{"n_layer": 13, "d_model": 128, "n_experts": 128, "experts_per_token": 4, "d_expert": 32, "d_shared_expert": 0, "activation": "swiglu", "moe_layers": [0, 1, 2, 3, 4, 5, 6, 7, 8, 9, 10, 11, 12], "router_score": "softmax", "normalize_top_k": true, "routed_scale": 2.5, "balance_loss": 0.00558, "balance_bias": false, "init_std_router": 0.0258, "lr_router": 0.00047, "n_head": 4, "n_kv_head": 4, "head_dim": 32, "vocab_size": 8984, "norm": "rmsnorm", "norm_place": "pre", "norm_eps": 1e-05, "positions": "rope", "rope_base": 10000.0, "rope_fraction": 1.0, "qk_norm": false, "attn_scale": 0.177, "tie_embeddings": true, "parallel_block": false, "extras": ["capped logits"], "init": "uniform", "init_std_qkv": 0.065, "init_std_o": 0.065, "init_std_up": 0.065, "init_std_down": 0.0, "optimizer": "muon_variant", "lr": 0.00542, "lr_mult_o": 2.0, "beta1": 0.9, "lr_head": 0.0123, "warmup_steps": 200, "schedule": "wsd", "decay_fraction": 0.77, "decay_shape": "linear", "final_lr_fraction": 0.0, "batch_tokens": 32768, "seq_len": 512, "doc_mask": true, "train_tokens": 242400000, "steps": 7398, "dataset": "wikipedia_en"}
Below are experts of layer 8 (counted from 0) of a mixture-of-experts language model. Rows are named router (the router's row for the expert), down (a neuron's output weights, with its number) and show model dimensions 0-127. Each number is 128 + 32 x the weight over its row's rms, rounded and kept within 0 to 255.
After each expert's rows: a language model's description of what the expert responds to. This comes from a sample of Wikipedia text that the model never trained on.

# expert 24
router [178 139 135 127 149 101 105 122 149  97 101 165 159  75 124 153 103 100 126 152 104 120 168 176 121  84 105 145 137 123 121 132  93 143 180 128  94 169 167  92 146 153 118 100 168 132  83 105 198 100 145 165 121 114  82 173 119 148  85 127 182 130 127 136 106 148  75 155  58 150 114 160 101  96  87 188  90 140 134  99 119 137  72 151  87 105  99 116  82 118 189 133  83  51 148 111 188 116 144 175 103 140 117 116 172 174 172 101 142  93 163 138 172 120 105 161  72  80 133 139 101 162 174 126  74 110  94 141]
down0 [122 143 170 189 192 127  99 134 129 133 156 155 201 133 180 106 103 122  53 157 105 144 131  97 161 124 114 143 153 149 137 136 139 149 177 177 130 130 129 134 127 106 143 118 111  88 100 114 142 127 101 184 108 122  62 134  46  97 138 114  97  84 149 117 118 172  80 124 144  90 159 115 169  54 172 129 120 118 135  80 143 105  77 130 186 132 148 146 140  96 126 144  99 194 165 156  88  69 199 117 118 168 168 121 104 148  78  77 115 119 145 110 119 130 107 100  85  77 147 153 129 125 142 160 129 151 101  61]
down1 [ 61 100 146 154  56 142 135 126 115 170 144 102 149  76 182 144 170 129 140  70 101  90 101 159 144 157 116 142 116 129 194 151 129 154 126  89 176 121 160 108 126  69 133 136 116 201  91 111 141 116 129 178 152 168 199 106  93 112 150 132 170  75 136 154 142  91 149 111 134  73  85 100  98 181 136  75 125 151  91 140 120 126 167 123 168 167 160 111 120 113 125 135  99 130 183 121  95 115 159 191 145 175 135 133 181  95 137 153 151 133  94 144 168 127  54 147 118  95 148 127 114 181 109 173  79 145 138 145]
down2 [118 164 110 142 164 160 137 156 158 142 189 121  96 161  96 135 145 158 124 105 175 140 104  79 139 153  85 150 146  49 149 143 178  88  88 137 219 135 185  85 127  70 143 155  87 166 137 130 136 141 156 134 164  82  99 110 102 146 106 135 145 172 136  95  90 176 137  88  72 124 122 124 144 160 110 129 126 159 166 128 118 123 146 135 122 107 107  68 149 174 130 111 113 148 130  96 157 159 171 116 167 188 111 164 149  81 125 176 147 148  98 202 159 119 112 155 156 167 110 194  93 121 158 178 170 127 164 165]
Leading digit, mostly 1 or 2, of a multi-digit number in coordinates, percentages, years and tables, as in 28.401, 25.8%, 2006.

# expert 42
router [179 137 116  91 131 115 166 130  97  76 134 179  87  67 112 107 131 131 161 137 130  56 147 193 100 131  94 112  94 128 107 140  82 166 152 161 118 156  95 175  92 161 135 138 107  67 152  98 172 103  81 173 101  92  89 128 122 175 132  88  97 153  89 159  91  93  69  92 165 105  74 168  91 140  93 155 148  89 124 102 170 152 115 128 152 128 108  71 156  81 105 141  79  51 175 100 144 137 104 160 144 130 121 169  96 148  98 129 152 123 170 143  89 101 153 108 111  97 163 117 122 116 166 120  94 147 179 119]
down0 [167 176 137 142 167 134 115 120 154 167  72 122 141 115 117 142 104 120  96 132 147 117 126 196  90  87  61 114 170 109  58  74 132 193  94 138 171 116 104 132 140 124 178 143 178 126 139  90 154 143 135 143 139 116 108  83  58 170 124 149 113 161 113  62 108 123 100 131 174 188 143 143 118 116 101 155 117 134 107 197 105 120 139 119  92  88 104  61 129 100 125 166 147 138 165 163  89 142  65 148 180 184  78 138 135  98  79 128 116 139 136 126 129  73 114 210 148 136 110  83  92 114 130 135 150  95 118 124]
down1 [145 109 161 131 130 201 164 125 135  97 111 147 142 136 141  92 111 130 146 167 158  93 137 177  85 181 207  83 123 148 132  97  93 125 149  76 132 155 120 150 175 113 148 131 171 103 128  99  94 179 141  93 129 113  79 104  89 158  96  92 130  99 156 189 136 144  90  83  85  82 146 154 142 135 187 129 108 146 121 104 139 109  80 169 167 105 144  89 121 121 126 149  84 111 147 215 181 168 133 143 159  98  88 124 137 209 116  80  80 159 143 176 139 121 116  82 106  54 104 119 132 125  85 117 139 104 136 133]
down2 [120  59  83 109 189  93 120 110  90 129 138 188 161 164  99  58 153 130 126 115 121  97 134 136 138 107 139 115 135 213 139 137 144 216 104 100 151 140  93 140 112 149 173 121 142 108 164  57  96 127 149 161 105 139 162  76 157 176 167 132  76  84  73 154 139 139 115 196 140  89 103 147  81 107 172 126 161  94 109  88 125 186 146 112 121 116 145 154 115 130 138 125 130 160 121 141  95 103 119 117 185 130 112 141 116 110 182 203 101 111 156 105 134  69  94 152 149 187 121 112 108 160 123 123 152 121 150  89]
Digits after the first one, or digits following a space, in route numbers, ISBNs, coordinates, time zones and statistics, as in US 95, ISBN 978.

# expert 16
router [139 138 106 118 165 159 120 192  89 135 153  93 126 190 144 147 103 141 147 109 135 131 101 151  81 202 113 126 188 119 128 132 148 140 149 170 166 116 138 176 124 104 106 200 120 170  67  69 150  66 154 135 155 136  98 130 142  82 153  89  92  81 101 128 117 115 142 126 193  92  93 171  96  93 167 107  81 101 130 142 139 155 151 139 163  83  93 116 130 116  65  82 145  93 125 142 126 119 117  77 142 130 177 105  83 125 122 111 199 169  76 112 140 146 201 114  83 158 126 168  98 158 120 107 125 133  89 163]
down3 [ 80 175  93 159 116 140 143 140 107  91 150 105 135 172 121  96 152 104 186 203 128 140 145 161  70 114 107 160  75 130 195 105 140  77 131 139 121 127 103 118 110 123  97 211 171  94 129 138 120 165 116 100  61  78 112  82 115 150  82 157 189 135  96 138 101 102 119 106  85 158 136 170 117 143 136  96 165 218 123 152 175 136 109 139  92 121 122  79 140 108 120 113 102 123 114  96 116 176  97 160 174 173 178 122  76 158 149 155  94 123 130 102 138 141  85  80 146 101 136 168 164 170 142 146 123 111 129 174]
down4 [ 80 151 117 153 164 146 180 117 150 116 135 145  85 150 114 120 112 108 168 203 133 185 147 132 112  91 125 117  88  97 126 100 119 111 157  44 153 140  45 102 117  67  85 188 134 101 154 178 111 154 179 161 161  88 178 100  77  91  85 137  94 118 178 135  80 125  48 187 130 114 157 116 157 154 103 211  99 135 106 190 165 145 113 128  93  92 144 146 119 138 119 139 124 108 121 136 139  91 132  95 144 151 130 147 173 125  83 118 159 144 129 143 141  92 120 101 128 165  99 139 154 162  87  92 128 145 112 138]
down5 [137 113  81 147 143 125  94  90  98 116  61 130 151 160 184 134 148 167 132  96 142 114 149 158 172 129 135 153 143 116 166 115 165 130 138 188 127  76 122 109 166 132 122 128  98 110 118 111 132 168  76 148 124 169 111 203 165 128 162 183  60 175 170 203  92 163 103 134 136 148 132  94  99 170 115 124 100 178  99 121 146  98 157 188 160  63 101 131 206 141 109 139  99 144 111 182 139 106  77 106  99 113 116 183 168 156 104  92 126  98 154 116 141 123  75 157 185 127 109  67 105 111 134 150 120 108 114 102]
Word-final suffix pieces of taxonomic Latin and foreign names, such as -ensis, -idae, -ius, -ia, in Encyclopedia and Hasanov.

# expert 14
router [136 113 146  60 144 125 130 118 100  99 124 116  90 130  95  77 113 143  45 142 164  81 133 190 114 183 140  95 176  94 122  89 135 109 174 110 194 151 137 136 109 121 136 123  83  70 136 106 112 155 111 166 141 198 126 155 148 128 136 101 112 120 133 167 116 139  73 132 161 152 164 167 136 139  72  84 139  96 109 120 102  92 169  82 125 176 117 160 145 132 125 122 107 146 151 106 102  70 192 136  83 121 116  89  95 184 114 161 115 146 119 161 164  76 146 151 101  71 122  77  86 115 148 113  72 171  68 105]
down0 [ 91  89  75  83 114 131 184 137 138 130  82 112 132 171 120 100 165  74 156 100 143 136 149 102 166 162 153  69 125 132 121 128 102 130  84 120 148  70 170  60 119 140 115  74  41 128 133  83 180 216 116 128 163  98 143 168 159  92 155 140 109 142 143 144 116 158 148 122 153 106 105 168 139 124 120 126 104  91  48 111 134 135 119  81 123 115 137 124 177 172 172 105 121 146 126 126 139 140 151 164 109 182 158 172 146 100 167 188 144 190 134  86 124 154 106 146 142 124 124 139 152 144 130  77 116 180 103 192]
down1 [109 158 101  63  81 111 139  82 172 168 179 127 127 116 112 133 143 169 157 110 148 133 157 124 147 133 139  94 114 144  72 225 123 183 113 119 123 158 138  68 118 105 148  94  95 112 137 132 122 108 113 141 186 124  94 143  69 141 170 123 133 107 151 104 142  99 112 125 133 150 169 100 124 100  82  93  94 175 193  76 120  91 120 165 138 163 149 115 100 129 105 198 109  95 134 191 154 153 143 120 167 162 122 163 102 137 118  91 141 143 122 103  82 149 144  77 145 124 161 141 171  91  73  64 107 170  51  94]
down2 [150 156  67  94 113  93 101 135 147 132 192 177 103 111 119 211  85 131 167 122 124 138 149 158 180 126 114 201 152  77 177 150 151 136 133  73 169 173 115 119 100 108  79 154 119 150 150  86 127 114 102 138 114 144 172 122 129 115 116  73 143 135 154 125  98 138 148 144 136  97 159 115 167  74 124 192 114 129  75 124 164 137 107 176 127 155 136 154 136 137  89 160 129  78 189 117 145 180 111  91 146 172 102 168 168 103 142 127 138 126 187  89 161 121 106 188 108  98 130 101 153 160 134 153  57  60 111 135]
Ordinal and number words such as first, second, third, two, plus stat-table cells and percentages in sports and census text.

# expert 59
router [107 147 110 101  96 178 111 126 151 158  82 146 147  86 128 176  87 143 134 137  82  90 132 128 200 154 176 117 163 152 118  82 139 138 141 167 142 131 109  59 116 129 112 143 169 157 105 150 103 120 118 157  68 156 122 191 184 111 170  69 127 144 166  96 177 141 116 129 143 102  98 132  99 102 148 142  92 125 228 115  75 115 158 148 158 110 107 173 143  96 136  91 127 130 162 164  91 193  94 130 131 180 136 118 108 182 180 160 142 156 170 116 146 140 168 138 193 102 157 143  84  77 178 127 122 140 136 140]
down0 [178 132  82 111 149 167  71 108 132 112 106 113  86 160  70 118 133 142 106 124 155 107 100  93 134 107 122 149 127 112 163  83 122 106 144  44 115  98 116 153 132 109 202 179 166 100 153 142 113  98  92  92  86 147 199 148 155 103 141 105  91  65 119 128 169 109 159  93  87 120 137 118  81  83 177 137 135 152 173 133 160 144 120 133 148 103 108 157 143 109 148 109  94  60 127 137  87 123  99 118  94 155 125  76 111  94  98 142  41 135 182 111 158 132 119  91 195  63 152 121  97 138 101  87 109 113 104 169]
down1 [152 114  96  99  95 144  64 106 115 102 129 141  82 130 146 137 117 103 143  89 168 148 139  88 170 188  85 173 142  89 213 117 130 122 159 140 117 103 153  91 155 135 108 128 143  93 152 166 119 148  85 121 137  94 115 219 112 110 127 120 146 110 168 111 158 116 160 131 149 104 161 167  78 100 114 164 123 111 199  76 185 112 170 117 143 162  66 156 135 161 145 109 130  48 171 161 152 168 119  65 149 136 135 157 116 163  91 161 130 115 135 155 120 125 131 158 103 128 138 147  53 126 102 119  38 126 157 115]
down2 [201 157 113 109  67 135  93 141 113 134  94 127 128 169 147 133 131 132 115 130 122  67 115 158  73  53  99  99 174 118 107 157 107 127 109 149 105 164 117 150 137 114 141 112 137 171 191 115 155 154  45  80  91 143 101 140 145 127 108 135 132 143 108  88 180 132  75 113 131 147 101 124 130 159  72 108 154 181 118 120 120 190  92 123 179 124  88 105  99 150 150  58 165 137 198 131 131 138 137 132 149 117 161 123 137 113  90 167 167 184 134 146 129  49 192  83 140 158 134 145 116 186  85 125 117 130 154  80]
Adjective-forming word endings such as -ic, -ical, -ary, -ative, -ious, completing words like Clinic, Strategic, honorary, mysterious.

# expert 50
router [129  92 160  91 141 168 177  92 105 167 143 100 109 133 146  78 108  95 162 169 192 105 128 144  62 115 126 158 131 102  96 119  54 186 128  96  88 135 106 131 132 141 126 126 159 116 135  98 136 138  78 110 100 111  78  86 185 129 105  87 201  90 177 115 103 131  78 109 128 151 130 140 157 123 155 150  50 117 149  88 138 106  82 108 149 145 107 106 104  93 131  81 118 116  86 167 137 188 133 178 149  77 125 132  85  89 140 133 178  89 157 137 201 141 138 105 163  94 108  83 146 110  99  81  97 105 106 152]
down0 [187 151 126 233 110 117 137  81 160 129 131  57 133 114 136 112 141  79 139 107 178 124 171 102 130 130 151 157 167  85 120 159 134 147 135 110 150 151 149 109 141 186 138 102 134 144 153 164 144  88 135 103 200 138 158 144 169 145 148 198 176 191  95  99  96 164 130 145 155  82 167 135 141 172 113 104 102 130 128 141 133 122 156 148  68  94 127 186  64 122 126 142 125 162 115  51 107 141 167 139 103  82 118  70 108 115 132  98 121 138  88 114 108 125 172 100 158 136 165 127 190 160 173 174 159 139 127 132]
down1 [ 99 102 163  99  76 104  98 162 162 139 117  91 115 134 192 138  91  93 106 118 131 152 174 129 107 102  89 160  94  94 101 173 144 153 150 119 186  90 144 114  96  97  74 110 130 173  94  86 138 111 127  92 156  97 153 150 170  93 170 125 181 169 119 101 102 190 151  93  88 144 121 118 153 132 151 113 159 211 105 103  69  41 164  65 123 172 135 147 158 154 136 152  89  69 113 121 158 119  93 130 160 114 156 171 111 108 111 118  97 111 133 155 114  77 113 134 132 136 124 142  94 130 186 135  60 165 125  95]
down2 [ 90 154 147 184 146 139 140 139 176 116 120 140  81 110  89 158 142 144 128  92  94 142 122  96 109 156 114 100 136 166  89 141 158 160 127 158 136  79 185 155 133  82 143 139 131 157  99  99 149 220 187  98 107 131 136 107 128  93 135  76 159 107 142 158  63 126  90 100 124 122 141 166 110  89 177 157  87 114 132 146 111 172  82  52 130 114  80  87 165 102  94 130 123 170 115 104 141 155  89 135 199 175 113 123 129 107 187 144 146 147 154 101 181 132 127  62  63 125 159 176  69 104 106 116 108 142 156 145]
Digits or capitals right after letters or symbols, as in PS2, ESPN2, COVID, EEOC, and the first digit of a time or year.

# expert 18
router [ 87 106 118 116 120 167 184 184 199 158 111  41  79 120 108 155 150  64 132 122  98 167 152 142 133 103  72 119 155 157 142 184 100 146 120 147 162 129 108 122 157  52 158 121 110 152  92 105 115  86 144 143 101 168 156 169 141 107 123 166 129 141  99 119 126  95 125 175  77 151 119  95 147 137 164 109 143 147 117  94 171  85 144 125 137  98 117 153 188 107 160 121 142  53 161  97 162 163 125 145  98 200 122 140 147  92 146  91 146  86 125 166 114  94 133 162 100 177 160 104 185 142 132  95 167  70 133 120]
down3 [106 157  94 137 114 126 134 140  84  99 109 180 116 183 111 163 188 122 107 133 104 148 166 213 132  80 102 143 123 133 140 152  76  68 148 119 132 144 117 121 135 145  50 120 116 110  96  81 164 103 117 101 151 102 140  40 159 101 170 119 133 128 170  98 159 133 132 122 165 141 115 125  88 106 124  72 145  82 156 119 171  98 154 127 177  91  87 179 138 164 117 199  92 144 150 143 132 121 122 165 122 117 148 112 130  82 117 170 114 172 160 168 126 117 116 156 117 104 182 160 145  94 125  95  85  84 106  33]
down4 [156  80 116  84 153 142  88 124 154 180 129 121  61 131 125 155 130  75 140 117 166 164 181 113 132 114 154 128 115 143  94 110 129 102 121 128  91 113 146 138  80  73 129 103  82 108 110 117 108  53  44 163 140 155 238 166 118 171  92 142 106 170 149  47  83 147 107 143  91 112 153 148  95 115 108  91 122 145 131 108 138 142 136 151 119 138 100 140 103 154 147  67 136 127 137  49 181 147 163 107 123 152 130 108  99 134 132 140  99 171 135  62 147 110  77 101 174 154 161 126 150  93  91 104 159 140 131 132]
down5 [125 163 153 147  60  82 151 159 138 185 179  73 154 186 143 142 163 150 136 173 137 141 147 180 197 111 141  97 197 131 144 105  73  66 116 113 127 177 144 118 150 122 121 139 100  88 167  82 144 109 166 110  62 144 172 116 148 138 111  88 117 146 153 109 124  42 147 121 129  66 131 174 124 133 121 133 145 119 139 147 139  98  99 152 182 123 167 157 187 167 131 135 108 145 156 126 128  56 152  84 112 147  93 110  87 127 117 196 182 121 140 131  87 124 112 168 123 184 148 156 131  97 135 106 114 130 136 107]
Line breaks ending lines, paragraphs or table rows, and == heading markers that open section titles such as ==Family==.

# expert 6
router [109 107 126 140 149 100  78 104 135 135 133 119 134 106 173 194 132 104 136 132 151 151 152 140 107 103 122 115 174 138 150 150 148 125 128 147 114  99 138 167  82 103 120 147 165 154  31 141 148 113  90 218 130 104 101 104  80  85  89  85 141  65 124 121 112 168 163 182 128 140  91 143 156  58 166 135 132  99  65 157 142 152  96  83 128  84 181 128 131 102  96 100 120 120 151 151  55 132 202 187  92 136  90 101  89 129 107 171 147 136 134 109 186 177 112 115 110 100 104 143 118 195 131 112  90 133 142 142]
down3 [ 85 127 132 130  79 128 129 109 112  68 135  98  94  78 146 140  77 116 125 131 135 144  89 150 176  88 109  81 114 185 105 181  94 137 165  99 113 106 100  72 187 113 162 183 160 120 217 112 202 135 123 143  95 173 114 101 144 111  99 152 105 128 151 117 113  46 131 150  88 128 127 143 163 158 172  81 143 114 160 177 123 135 147 114 107 188  93 172 102 106 154 163  97 148 129 146 144 149 116 119 152 120 138 182 112 107 191 129  99 191  97 169 134  85 138 179  88 143 145 173 148 147 126 115 113 153  86 120]
down4 [163 138 134 128 136 160 136 128 186 170  78  91 152 108 107 130 124 125 130 201 184 151 124 127 140 147 111 170 138  85 126 109 114 121 115 186 126 139 138  96  90 206 210 151 158  94 164 120 186 172 114  88 103 169 136  97  94 188  92 108 107 139 168 188 101 137  98  95 173 125 100 145 155 106  95 116 141 148 136 113  72 158 164  98 165 128 113 189  75 121 124 113 168 114  70 176 179 135 137 157 132 116 114 141 149 175 101 113 101 160 123 158 176 108 158  99 130  95  55 132  94 129 148 118 174  94 129 150]
down5 [147 158 198  84  98  77 126 114 148 149 125 152 167  59 152 143 187 138 131 122 177 115 116  60 122  80 146 134 137  69 159 153 147 126  78 165 155 128 163  88  67 128 161 199 102 138 159 107  45 158 147 169 148 144 111 129  94 146  28  97 125 150 126  63 155 106 127 130 138 126 140  93 113 180 152 135 167 112  92 100 170 112 115 155 121 132 158 118 112 140 151 141 141 151 142 151 147  98 125 136 154 139  97 132 102 140  93 199 132 147 136  91 104 110 138 110 128 112 113 124  65 178 158 173 145 123 183 160]
Middle pieces of country, region and foreign place names, plus whole country names, as in Catal|un|ya, An|tar|ctic, Lanka, Egypt.

# expert 32
router [149  74  71 132 200 147 148  87 126 138  86  90 139  92 133 120  76 136 140 108 110 120  91 189 141 142  99 155  98 108  57 137 111  96 159 100  75 182  92  76  49  66 139  95 136 111 117  91 107 158 202 124 131  90 132 126 163 123 133 142 110 177 132 160  70  95 129 132 149 171 170  86 112 152 143 103 145  94  76 127  72  95 127 125 132 138 188  90 135 101 141 128 180 129 168 163 162 112  63 169 151  98 165 149 147 146 108 158 192 109 127 130 151 141 117 121 152 106 126 101 155 110 122  94 132  99 124 157]
down0 [158 132 108 121 123 114  87 156 132 139 117 115 152 180 163 126  96 174 159  86 152 145  70 127 154 188  77 135 127 127  73 189 114 121 113 104 128 152 104 134  91 107 122 153 162 155  90 103  55 146  98 116 138 148 157 140 183 118  84 134  68 135 129 175 159  99  88  95  60 154 135 126  81 102 144  76 149 126 214 156 120 114 174 136 157  92 148 123 107  98  98 128 109 139  95  88 176 124 176 139 182 176 154 131 118 132 141  94 130 142  97  64 100 157 125 163  97 178 145 178  89 179  93 112 163 159 137 166]
down1 [129 111 151 133 197 109 142 147 150 155 145  97 119 112 131 161 158 111 141 118 116 111 121 113 152  96 147 154 124  69 135 131 168 168  96 151 115 178 204 119 121 114 154 101 135 103 123 128 105 131  55 134 127  91 142  78 168 151  48 135 184 145 171 159 183 145 128 111  92 200 195 119  82 153 135 155 160 118 120 138 103 117 158  77 136 126 130  99 117 106 158 113 152  68 138 173 128 111  83 142 187 172 135 141  67  96  83  72 214 174 154 177 113  75 152 130 149 114 135 140 152 129 106 120 185 126 130 128]
down2 [130 195 109 148 137 145 119 115 149 100 143 199  56  99 145 114 165 113  97 145 154 102 168 104 148 120 159 164  86 120 151 173 151 133  51 154 111 121 195 152 118 132 130 144 141 143 127 100  89 145  92 135 134 122 109 135 137 169 144 148 152 159 156 104 127 129 172 134 143 219 149 113 116  86  95 177  61 156  97 131 194 182 112 173 121 167 164 131 108  97 151 119 133 198  85  61 154 103 119 141 128 133 133 197 145 161 134 160  65 140 133  74 150 101 130  76 154 105 103 141 119  80 110  95 114 108 144 159]
Articles and possessives like the, its, their, and first letters of names or acronyms, such as El, U in Uganda.

# expert 43
router [175 170 161  96 190  82 141 188 172 105 119 129 147  79  97  96 117 117 159 118 149 178 122 121 139 137 179 119 161 183 138 153 110 134 135 118 132  88 137 101 102 159 124 107 162 143 165 150 117 113 191 149  88 126 215 121 108  54 122  93 195  65  82 131 182 140  56 139 136 127 132 157 152 132 168  78 155 137 110 163 135 118  89 159 119  92 118 151 107 132 138  66  86 152 102 120 101 169 154 122 108 131 137 124  64 166 140 144  95 117  86 164 132 161 136 104  67 107 163 149 124 170 160 141 176 152 141 137]
down0 [ 96  84 121 155 151 128 192 126 109 128 122  87 152 225 174 131  97 135 135 139 132 133 108 140 171 152 137 122 154 159 146 129 123 100 118  95  80 179 111  79 120  92 117  66 144 132 151  90 115  89 142 100 128 179 102  92 123 179 175 146  92 118 118 100  79 134 152 145 171 175 114 121 164 181 150  95  89 100 126 114 133  66 108  65 112 138  83 131 114 162 141 147  41 173 131 135 135 102 107 111 182 111  88 175 103  75 107 131 145 104  90 176 102 163 116 127 131 130 119  99 142 139 154  94  35 111 158 106]
down1 [151  97 114 136 122 150 114 108 182 103 198 168 107  93 132 107 148  89 142  99 136 158 201 108 137 147 150 171 122 171  72 139 191 189  90 110 136 138 152 207  88 133  80  95 143 104 160  97 175 179  76 137 108  90 117 183 113  82 161 150 130 137 142 123 122  82 119 150 137 145  71 136 148  52 134 119 133 114 115  97 134 172 131 135 162 130 143 151 118 104 145  82  87 103 103 132 176  99 108  81 122 156 149 116 128 209  94 125 105  91 108 155  85 159  93 118 101 141 121 119 125 124 122 140 203 173  83 147]
down2 [100 165 122 132 141  99 157 152  88 135 127 168 155 141 102 153 158 127  88 170  70 114  84 140 136 144 185 106 177 107  91 158 174 104  76 149 136  94 135 123 155 101 160 167 115  77  87 131 105  70 152 138 110 163  86 146  81 137  85 118 174 112 104 150 170 179  85  86 183 124  97 155 136 129  68 103 134 144 116  97 160 132 133 122 123 105 178 133 196 121 117 126 166 145 111 122 171 159 119 160  56  61 134 129 128 147 105  90 114 181 101 146 180 133 116 166 171  83 139 176  92 126 123 110 179 129 201  98]
Nouns right after the, his, or their, often plural or group words: parents, families, members, players, name, community, system.

# expert 39
router [118 147 156 112 135 197 118 144 132  97 122 116 148 150 180 148 194 134 120 134 143 141 128 190 184 167 113  74 178  89  54  89 110 109  93 170 119 129 172 156 151 172 117 135 118 111 151 122 142  78 120 110 121 150 118  79 111 100 173  96 182 139  91 126 159 137  61  98 172 155 101 157 137 103  80 167 198  75 102  80 107 160 134 122 161 102 125 130 129  97  89 152 181 161 147 103  65 103 100 138  88 172  88 165 123 157 110 126 134 126 163 169  59  95 143 161 142 129 103  89  96 170 119 146 101 142 145 125]
down0 [112 135 102  99 129 116 149 124  87 173 169  87 146 126 111  76 115  74 137  98  95 142 109  87 194 137 116 180 133  88 125 163 123  80  61 165 197 149 168 119 130  77 141 103 185 111 140  70  92  90  87 100  97 172 109 105 148 114 131 116  96 182 165  57 121  73 132 135 133 131 175  90  57 147 110 174 146 146 167 153  84  80 162 109 132 130 147 145 110 171 147 165 189 119 155 162 101 195 102 137 163 121 107 111 144 137 150 154 105 130 109 119  83 153 118 136 168 113 129 168 108 141 119 122  69 152 121 146]
down1 [ 86 160  87 116 147  35 122 166 126  84 137  67 113 144 109  87  89  56  78 174 145  95 143 177 104 143 131 125 159 180 163 119 119 133 104 117 145 117 136 135 101 165 172 141 121 105 104 130  90 159 136 105 140 115 170 150 156 111 111 104 166 103 112 132  84  81 140 181 118 116  63 122  99 103 109 146  97 107 120 121 132  84 116 167 171 169 131 127 117 184 113 172 124 174 103 155 113 162  93  71 134  90 180 158 134  77 131 168  76  86  87  79 105 150  76  88 101 109 142 173 128 169 128 125 117  69 120  99]
down2 [100 124 207 173 128 178 105 146 142 165 182 142 117 126 114 116 142 131 116 166 137 135 119 156  96 157  68  90 131 117 139 149  92 127 154  74  96  92 101 109 172 129 110 155 185 195 171 149 157 114 148 130  80 128 126 133 119 168 131 110 125  97 141  64 120 103 126 143 123 145 125 178 146  57 127 182  86 142 110 154 141 137 103 156 132 127 144 142 153  77  82  49 116 114 112 177 133 109 112 106 154  82 203 132 126 182 143  50 121 128 119 135 165 196 128 147 112 104 163 177 107 201 149 145 108 162  92 124]
Final digits of years after the century digits, as in 2005, 2014, 1978, plus century and present in date ranges.

# expert 23
router [ 94 133 114  78 184 172 138 128 111 149 137 129 151  73 107  74 169 107 157 122 151 200 135 141  64 138 143  83 146 113 119 123 152 114 109 111 125  96 141  88 132 126 164  72  85 103 191 125 117 112 171 139 156 194 106 102  99 107 127  96 176 138 144 131 121 136 125 147 127  76 195 130 141 127 134  79 181 118 127 142 146 139 212 152 117 137 136 104 126 192 114 114 173 136  63  84 111 121 157  73 111 156 135 133 114 150 168 150  94 178  97 153  95  81 154 168 136  54 111 141 145 121 134 111 130 169  51  90]
down0 [122 107  84 108 188 160 147 152 131 178 164  86 101  99 101 165 127 142 105  98  96 127 122  99 167  64 156 210 112 136 132  78  67 172 100 156 110 144  97 148 126  80  81 130  82  91 136  87 115 127 150 156 138 104 167  97 154 121 186 171  66 148 145 102 133 157 117 114 110 137 104 101 106  95  93 141 105  92 107 148 176 141 194 148  58  96 161 149 137 185  95 143 101 131 136  72 157 109  75 130 134 152 159 125  83 143  78 106  92 103 162 102 140 166 150 112 134 131 134 107 107 157  94 196 126  88 169 134]
down1 [128 159 145 132 156 148 106 132  96 173  80 153 153 120 171 144 153  94 160 109 134 134 112  86  83 127 124  59  72 164 175 136 118  90 185 143 112 111 153  92 137 172 147  77 134 153 113 125 123 177 132 104 186 155 125 145 128 129 141 154 167 149 145 109 153 141  76 153 130  57  90 166 165 133 143 125  89 201 149  69  71 159  52 122 154 131 128 126 143 148 116 135 158 124 104 170  85 168  95 128 155 138 102  85 122 175 148 157 120 163  64 125 156 120 134 200  60 155 126 144 117 138  85 175 128 185 113  98]
down2 [ 88 111 154  93 168  93 194 112 165  88 102 155 118  96 109 111 133 121 122 148 111  92 130 147 180 139 117 128 122 147 127 156 117 134 121  69 149 128 125 182  87 172 133 189 128 105 132 168 123 162 105 134 110 135 138 164 103  97  75 151 135 168 186  75 104 159 153 181  96 207  84 140  65 150 148 104 141 118 151  75 100  83 182 160 161 126 168 136 159 145  90 197  90 142 118 154  80 143 142 148 116 136 161  89 102 158  74 118 176 122 138  86 163 103 145  91 143 121 106 137 218 151 145 132  96 151 151  91]
Nouns for offices, contests and achievements after a or his: term, election, debut, medal, title, role, votes.

# expert 37
router [136  87 142 103 107 134 175 128 117  64 139  93 130  90  88 111 108  86 172 134  89 147 172 121  76 120 144 133 170 133 156 177 115 103  96 159 100  91  98  77 149 139 198 111 131 142 130 135 100  99 129 155 149 153 127 117 108 141 116 168 130 121 111  68 149 171 136 111  81 114  78 137 158  92 147  84 102 210  91  79  99 132  68 131 131 130 135  94 136 195 196 178 181 170  78 114 123 108 199 143  96 143 177 125 165 152 121 104  75 160  77 154 162 117 124 133 117 132  98 139 125 151  81  85 154 121  98 156]
down0 [128  95 153 153  79 180 100 120 157 147 192 107 125  99 160 175 129 155 135 104 141 135 110  75 115  90 106  91 112  87 142 135  92  98 116   0 142 142 138 136 129 147 120 113 147 139 132  92 128  97 120 108 143 106 141 105 104  67 134  84 117 153 131 118 118 101 147 165 109 112 191 139 121  61 143 118 132 136  98 115  95 130 185 149 159 155  89  86  86 136  67 179 124 136 111  42 106 138 111 144  70 162 121 127 187 153 132  88 160  77 125 129  96 134 109 171 137  73 151  98  96 113 205 110 144 114 108 136]
down1 [181 103 168  82 160  93  67 192 175 139 136 122  69  90  89 102 151 150 121  67 211  97 153 132  92 167 142 174 125 158  75 149 115 134 150 152 161 161 129 144 141 133 150 162 137 124  49 150 115 185 137  82 120 120 134 137 112 105 134  80 202 143 131 129 122 121 159  86 137 148 131 161 157 135 205 103  97 125  77 138 133 102  96 140 114 148  65  92 144 122 145 125 105 103 170 128 130 148 127 119 121 145 121 204 146 170 110 125 113 171 123 114 174 105 184 127  92 132 124 100  77 151  90  97 138 132 103  82]
down2 [135 169 124 109  83 113 175  75 100 159 142 112  43 156 178 122 102 188 158 134 106  56  96 167 142 157  87 118 109 112 113 157 123 122  79  94 160 136  71 133  95 118  52 122 130 133 146 148  95  90 130 139 105 148 212 106 126 146  90 127 126 219 131 117 113 120  92 166 127 109 130 153 119 199 152 192 154 161 148 128 124  80 130 126 107  92 128  96 114 123  72 117 121 155 133 194 107  96 142  92 145 182 185  98 108 125  91 134 140 111 156 158 117 150 148  96 139 144 107 106 145  83 128  82 114 107 100  97]
Line breaks and |---| rules ending wiki table rows, plus -ers endings and list or sports words like series, group, stand-ings.